From a checkpoint of a small mixture-of-experts model trained on Wikipedia.
Size: 10 layers, width 128, vocabulary 8192, 29.3M parameters.
Below are experts of layer 4 (counted from 0) of a mixture-of-experts language model. Rows are named gate (a neuron's input weights, with its number), up (a neuron's input weights, with its number), down (a neuron's output weights, with its number) and show model dimensions 0-127. Each number is 500 + 40 x the weight over its row's rms, rounded and kept within 0 to 999. Numbers have three digits each.
Before each expert's rows: a language model's description of what the expert responds to. This comes from a sample of Wikipedia text that the model never trained on.

# expert 2
Description: Hyphens, dashes, separators
gate0:472523431508580487465476530534398563475440525463480527514518476523572483567537495480514498446528458462469531488528449553509486419459604437484507492474475530509484523512500524541457595520456511498475587525522506531514462495580533486529469497561536542491529519461485569408499514481633478457497532495440494491464498480514510469504464493460482566512514457528499518536497546507488502416471
up0:499468463484549454433484457485508565524535518456458508503494458536505486525529477448488528469511481499498508432523482529545504459427575434524548494487446557472469512478438469533562572486579458509573482492521497502470478526474590517476497522469516468483503515461510557445478485457649494462499456512419576489546474496503491505570487510499430526451520517585532540563534541538444463472501
down0:524528507538484522465513559490467482485492528453582525461492514520552489463525450618486518491558527561477411507515530472573512455599478424454560522539508465430554489568470462490514469495462495444494556534573492526535509459528515513497426509497468492567527534503495520496510482614481492454502435509507536525516413520490492441471473461541463459509506434519508570449543506492519497528555
gate1:481433558480523446524487559538557529521484458481458521497457544476502468445503501489474483487480478551504433437471473461497474443466521502500481519577536444457542418502508451527498475567526553526536491453531474564558528444521508512464582571501493456431534476547499431454540452522560551479476429522583471563577499459522523572565555477430500512522522474494527434494495526491504553511501
up1:538536407418517516518508546477401440513439487503457560527523442500550481527481492506630464453570516509473520515441429496493467449485506511501554550501523486513481479499497523539532462520514485506483544539499506463464507407465480497536399513521542460464502502487506471437556467548479485513501425538568533469438537481516502533474534479438597472517543491444540547513541493472458490485448
down1:530479498529467495506495459549499502520532464488467504363488550538505446524554536452483554527464522499473521449553565475514471549512472475475484446569477459477503492510561525460479432542395608461546489489466488501523494494529503483533516567472490521455464424518463504524459566569513476451521497496558461547541534500464471469438468453466435514573472421487448530489511484502538582493527

# expert 21
Description: Verb and word endings
gate0:515484495477508491502498515531542451519494510488543462469552507520527537445501553554574488468414434448453502548519565512467504504438544481444422576530427435446475474467508494522501506442489546451591524576500532468493510511549506459515469546484470571437494555506469456472520412478504520548565450544533524476423565467558509467534495460504499502496483550483522469511437470483482403484479
up0:503528523480539512520470459440533513486603463490482513516513566533456503551495480534463526472468520495476480508473576496465451537409502458499503475462472589468482502542491512486449564472555508490552509434537558560515430527537577552486564423487530504510554591538470565415454464490547534498503532517525475457467476470564474484554499522541473537505439478463583487457466513516496506454570
down0:526529475498451481511483566479463506496451520530455494539465469543497508500478529536452438479546457610446508514515476558512490524502516568408484521491544486550470439611434530544584504548504490479565517525500551528521472507491498450513459489514502520546504465537532424505605490453457522527551524433495573535510424457517518434539468458480521450452538497546503504473431502499514551514565
gate1:426472572478540423501513535415517600464492538497498551507500490514557463479556489545563478467484455556516529525562470425467504454536485501518474486517485471462470545457476592545504462477517492494505488517459599497526509511582480515544460488494530566467494512535447559514430548513510497505525539434496487554452494443477465540483547598500534485525453508466398524544505532507498501468437
up1:511520435530468517553510539502517495448468551521461427505477483497491458480528517436540517426525481514488540537504479523572421499488538492512495571487560483361540505571476552527505486515569515488494505517575541438573521459522459507465524497471515543518486538531501487467463570506512500416490465514478492466477431534499561555480490611522507512480493539444461541607433508503515517463525
down1:488509427479463472540557472477598465509454501503535553426481514484482484488535484539528566576493569522445435541468436442422506490464464541545507420535496490521498424466490495527493532524558441498477520497500503443501487513532467469504473448463471427522510444597524450452531440518519558511487529486481490501465533518494550526530502467468406494451491519438520543518518421518505583525561

# expert 7
Description: Table cell separators
gate0:549497567511504521556543461534532511521433539496571541508492552500517429495501539498521530462472550458460490540499450481415573615449476530398574546491486556549443576533471531497492498495489560529555517583479523431460452518456549465521565466537514490496516561507557533542520485503505496515488536501479483499533419520465473553495477497523460491532538507437516545502578499506509545501451
up0:535503537525531507508476504449505538435495469503515507465549509467511429485435532484482548524538469550521490578517473460521500522503494544512468539499445607478439474497572541474515411501482474549448534535590458507536471539525523590461486515511515509499470535510558550553539529465522502490448517444511552476508511427523516531464477482519545441481615536486499589494599511509463586479529
down0:577457477479497454448585533486475525473511567491530503517489497478478476495504521580434448490491521502518531470461541471501477476489455470526501573490479518551539454524473518506545451548483520482545518479569541466508460595545470464527581480487469500513449471568504455535487518437496478563402493562529528446570500536426489486566480464479523552430458521590519474553440511453488425474510
gate1:463502493506493472505565463514469490459396506512438469580494423497484511531542538532468490474463493527429508488540480498463476537504506435420551508506484472512531523500516464474496481513546481501535554585500458548403484438543528493567485481507525549476491430462525528493492442620498461492532457549461416463430558508542510544456554480463546497481567499542539515562518533473542467514448
up1:472510509505509469527473491457489443460477495501443414544523420463512487529513472553513539551518515493423448501517528438463438513527475511485537528482486436507481464494518530482425478595503519510551561500552467481423502478469565532556483477547549521585457502479517457539533514478534481493524475504431462559549506519569420536546546562519554494500479591560454454537564490554450470452500
down1:410515464506496534467514473518545562496583498556499486462525490471523588502482495549509546525514560493582501516449513442493501501469526549485464516531523581552435488450526593513472612479438521509512524400421537457516431456509520504489511454522464514537503497518500486491450469490540557461502510449494564507522466582433477487480486526541559481514488468459553561478553526493488457489562

# expert 15
Description: Name-internal word pieces
gate0:520485483420526459476444416490534513521505481427460487536460557438564428558481471582422542529492528491518540472525563480535519481532523533468388557536495509501542472486433471475498525542519485466462490523526410474537477438463495442550530487546486516477500537473469527425487514508449484546536476502514504453531478479484513457449587420428483509456516482425464485520483455475499456470461
up0:482483451414564471433485418521507490475488468535425479498499522457533435505500451583472521552451461454555529519558485493505477498566557484439459516507523511514474522488447511497443453568460484493565470469537478472534491368487534509533533506443459511498506527454465520477557528451454492491504494526513477435527468472511448480433503453466481455465556490403462507552512411494473471455463
down0:468456543436455495472468477526505530511544553466521487469549455547442514457479424513493452577489480509477484501502541456484425571536482492455499478542472446426496520383521474522463500450494495497551467466475534437530500517560525585565485467517460476500549488463591490492461492605488478415470452509469518545510464461498560498543445458533511537501505494437542532549515527489539537491572
gate1:487476491490539440548537493470481473502471548494577504471519507508444434544534507490565513586491443453413488485459476553485553529475539487562519527543507529523450502503445498508464566490517451491575471572525461530449559543546413488468428445507529508409514524496489558502458443481458448522533498509468509450528466468556489504471487396476546480538496481429552509503443549565502466494482
up1:509539484508490447518514554460458471538488513445553538423483469530469497507521481556548531459534474398449472525468508589465559472460469422517512481554488541525403495585466494534473495562491462462543547517475438526474440507511447522441480492473488553425540476466503549488531565534492429524534493472519526452504405505470535473479520492405486477523475470450518538486446488501456460446479
down1:580519472494572440481555462490489526502509468529503472520572469567572505494514508553480488486548449527458488491544447539473659503473486484552523442515512564513486478467529484476533474493515498478524471537531549484469476482469551445452460547567546571501501530484490544445546535450519448455544454519460503466457593534437510479560509517513410463466531505509539509530485430473555517461487

# expert 16
Description: Line-initial list markers
gate0:548524519479509496451398534554527382531458440526581503540484488488530494465446499501475533550477572502485455446490504481486480511503531534522505514475535516484458514540548442553455508512550471482512514462572497532516462448501585481513482565482514478531547552512524427483472424450540499541575495504445453461518524509488521480518488486520500404528430509551472484534486430427470547460593
up0:494563505460494491453448567517483459532477531560541500494548535520555445462432434513468462495518530502509455517556521493512534435570509514523485500497565524551519518516531451489492551501591461520513554451554515540532455462525530515475538527492422548453579529533487452539514474426534531495601459535472495473510526532457490492557546431486498370501434551487500483557451493465467506515537
down0:431441496539475568488476434527439492496517485573445511545476475454468530411440498508468472494577557493554514470508522466526521527476500578560488499510466529403529492531550500503458506491547469526571464518564547502448470536551445554565502547532440514525617551483452496559541477478508498503491457448454542456519602485442505472539515492527482473487492502422490482518492507476486484512477
gate1:511529553569498471544503450494465511463415474465504542471520475534536472453515496543573490478434463491419530544472454464454481541510521527480530530478538392488573487463497440520540550508490492482443485439537503529485570527507461472461497518451521516502489551533501449590572479441487478520551554476557480477579528466529469468416510528485426469498434581517536494511533543513436551505510
up1:483497409454555524486499496508480543564512557502533461523449442467495496515509491482502489483530535489502445461542490554520488515527495444480424454528446582545510466514506565503448513550521494462577498522457529453522551494520511486498522534549494446557543433516528556456489502524513587369462500469438482534422501581453531533576501590521487449475545501437469496482446541487509490525525
down1:444517540485556506485387458487499442517562556431419452508480491475569464478489557540520493477546538513509522580533474608455510503553545480442545527470478412452487478515546549498477472499438478495477533524419500537432419478493465508416457475528517550472583500485471513500512484536422493538524549470551513529533454464493482473476477524484509508493431546481523452549525504479488506496512

# expert 17
Description: Table pipes, proper-name starts
gate0:518547571467529509508507455488563516582498579508522497489468528501482479532528589417523474537543539430453559533570499496561467421472445506503506594433532479388480466543489508561429545482464468454508492519497515512590507566475485542499486560502482502499502511511551492557467534486540500503450518451516460491525494507528523556522546553525497451526562490467489398507516559510503498497469
up0:491515521510449512483520486532438483413498502529540549537446467468459479562515467437567543460463516440545482520448500526508471504527529509520485508478578486472487476561490563532576566463534525453501518477457533494529589481573569485439496518456519428464459469505463566508511455375543444529500490504486557490515530523452485519493492512527417464410509500539508561523526525487590480485516
down0:517556533585495518476481520531449441498504405498492476547566523446536511545468482488591518494508459484435459519547447465447465493480488554467510474496516506525544541569540467495528450504596450556524473461559522503586442518455486478452440454485521425461532435460450483502470480522544473553513453561513495505580491471519511439497492551482453535555495494469502474560524539433523532524544
gate1:514488533467497525474472490518490465515452479461494519448507495462498515438470554523513466564469456513443475521481488484546466456527541446471445545405471516484574516472461515452521461555479476448542508503534508543503467527494435513462506552492510511548547532558464501580467539391511484500493497462520560473495613533449541569473557493543521514522524597455538547517424504520441501390491
up1:550599495420526539503473575486582456471486460573512489495429454510510505470520487465480435493537509534421547580469522518503525483431542558494524524493517506507551483579454553508515495485554502506522460529480541470478457545455563450554540462510512573582471569506545458507421513496475458467471518479523502519543517487581444531533495524501423470519480492485524507498492517464540397525488
down1:490527507508578496551467491491514456482521410517525556555543534439565569511476465454500498574515507479541452549480463519512515531536495443511515486482477535470481543474478633407493469449489537502483472453525512442503585512552559431524498440499491465503512504488458466466529471546463523520515490482543547494495518375531569503548450486471464478422565474479513516476527555506496438495464

# expert 18
Description: Mid-word consonant fragments
gate0:553536458557534460478488577509429526508479462446550538487506453502511488516523472387488494529503489508467506483510581512482489506462483503458456427471483497516542474518402535580496513535451529490508480470433374476501420520486492518520564481493528513497560457488488558512548464557503524539484561461453503528556468432466440496436524484542468597476522513435478536493504480546512524546547
up0:544511442501492459557517488543522486515450493564511528447465570581535487512505450496530452539597520457447514460545498550533540439385502462524482462497462533509536488485477491581518501487497560449438490484479540563518470389497563474515518495497512495497545442528536495532588481506537509466518482446471501536516399468437520555519546497485440550513508526455509496555480468548505433523478
down0:471538483454520515561477433461461517545512487497499552453495546467489517407489537541484513530453470473479557487412539494457514511484516475414424515437553510467518554513432547493499539535520441457442512448423481468478512523561536593467505488505446519465447486424442528468442526532475496426475446443457462517527467549428505482531510412484474559478494515472487472521494506429510531487534
gate1:557564514455487541486462503483463468485473480501513534529430514570548431462473510563469525508582536514547504418524520431456474526482518535468493477579532554484498440469446529472439561442443493548481430457468486438509576486520470490447448585545505466502487498537534471458534489491493615454530473447516582491502470538495512534485555485514453543492542551457466494538521478539486461514468
up1:540433396505559500470562497515537479523412525455492514468540503520496432482560540507551506537517490464511547493493456444482534467491542512455518474512506511457540519527492527539442508526431470457502509537452545483559438486452566544504476464544525418422465487531541465526567521426506485533483473602517518505512467560551524484459445474475504483465609484450519472511532553536571470529467
down1:533564575460492531421530520505540534480511519513504467613496449543522498481510572525518511445564466457492488480521500465454477409524504520543512509565530453510526476538469452443503481534499503540457494548481524541464529435513487478476531510500517534431499516538511598488489560379494570517481514471505438499462474572500508517511530520490520594417482616501570471475494507496485485486507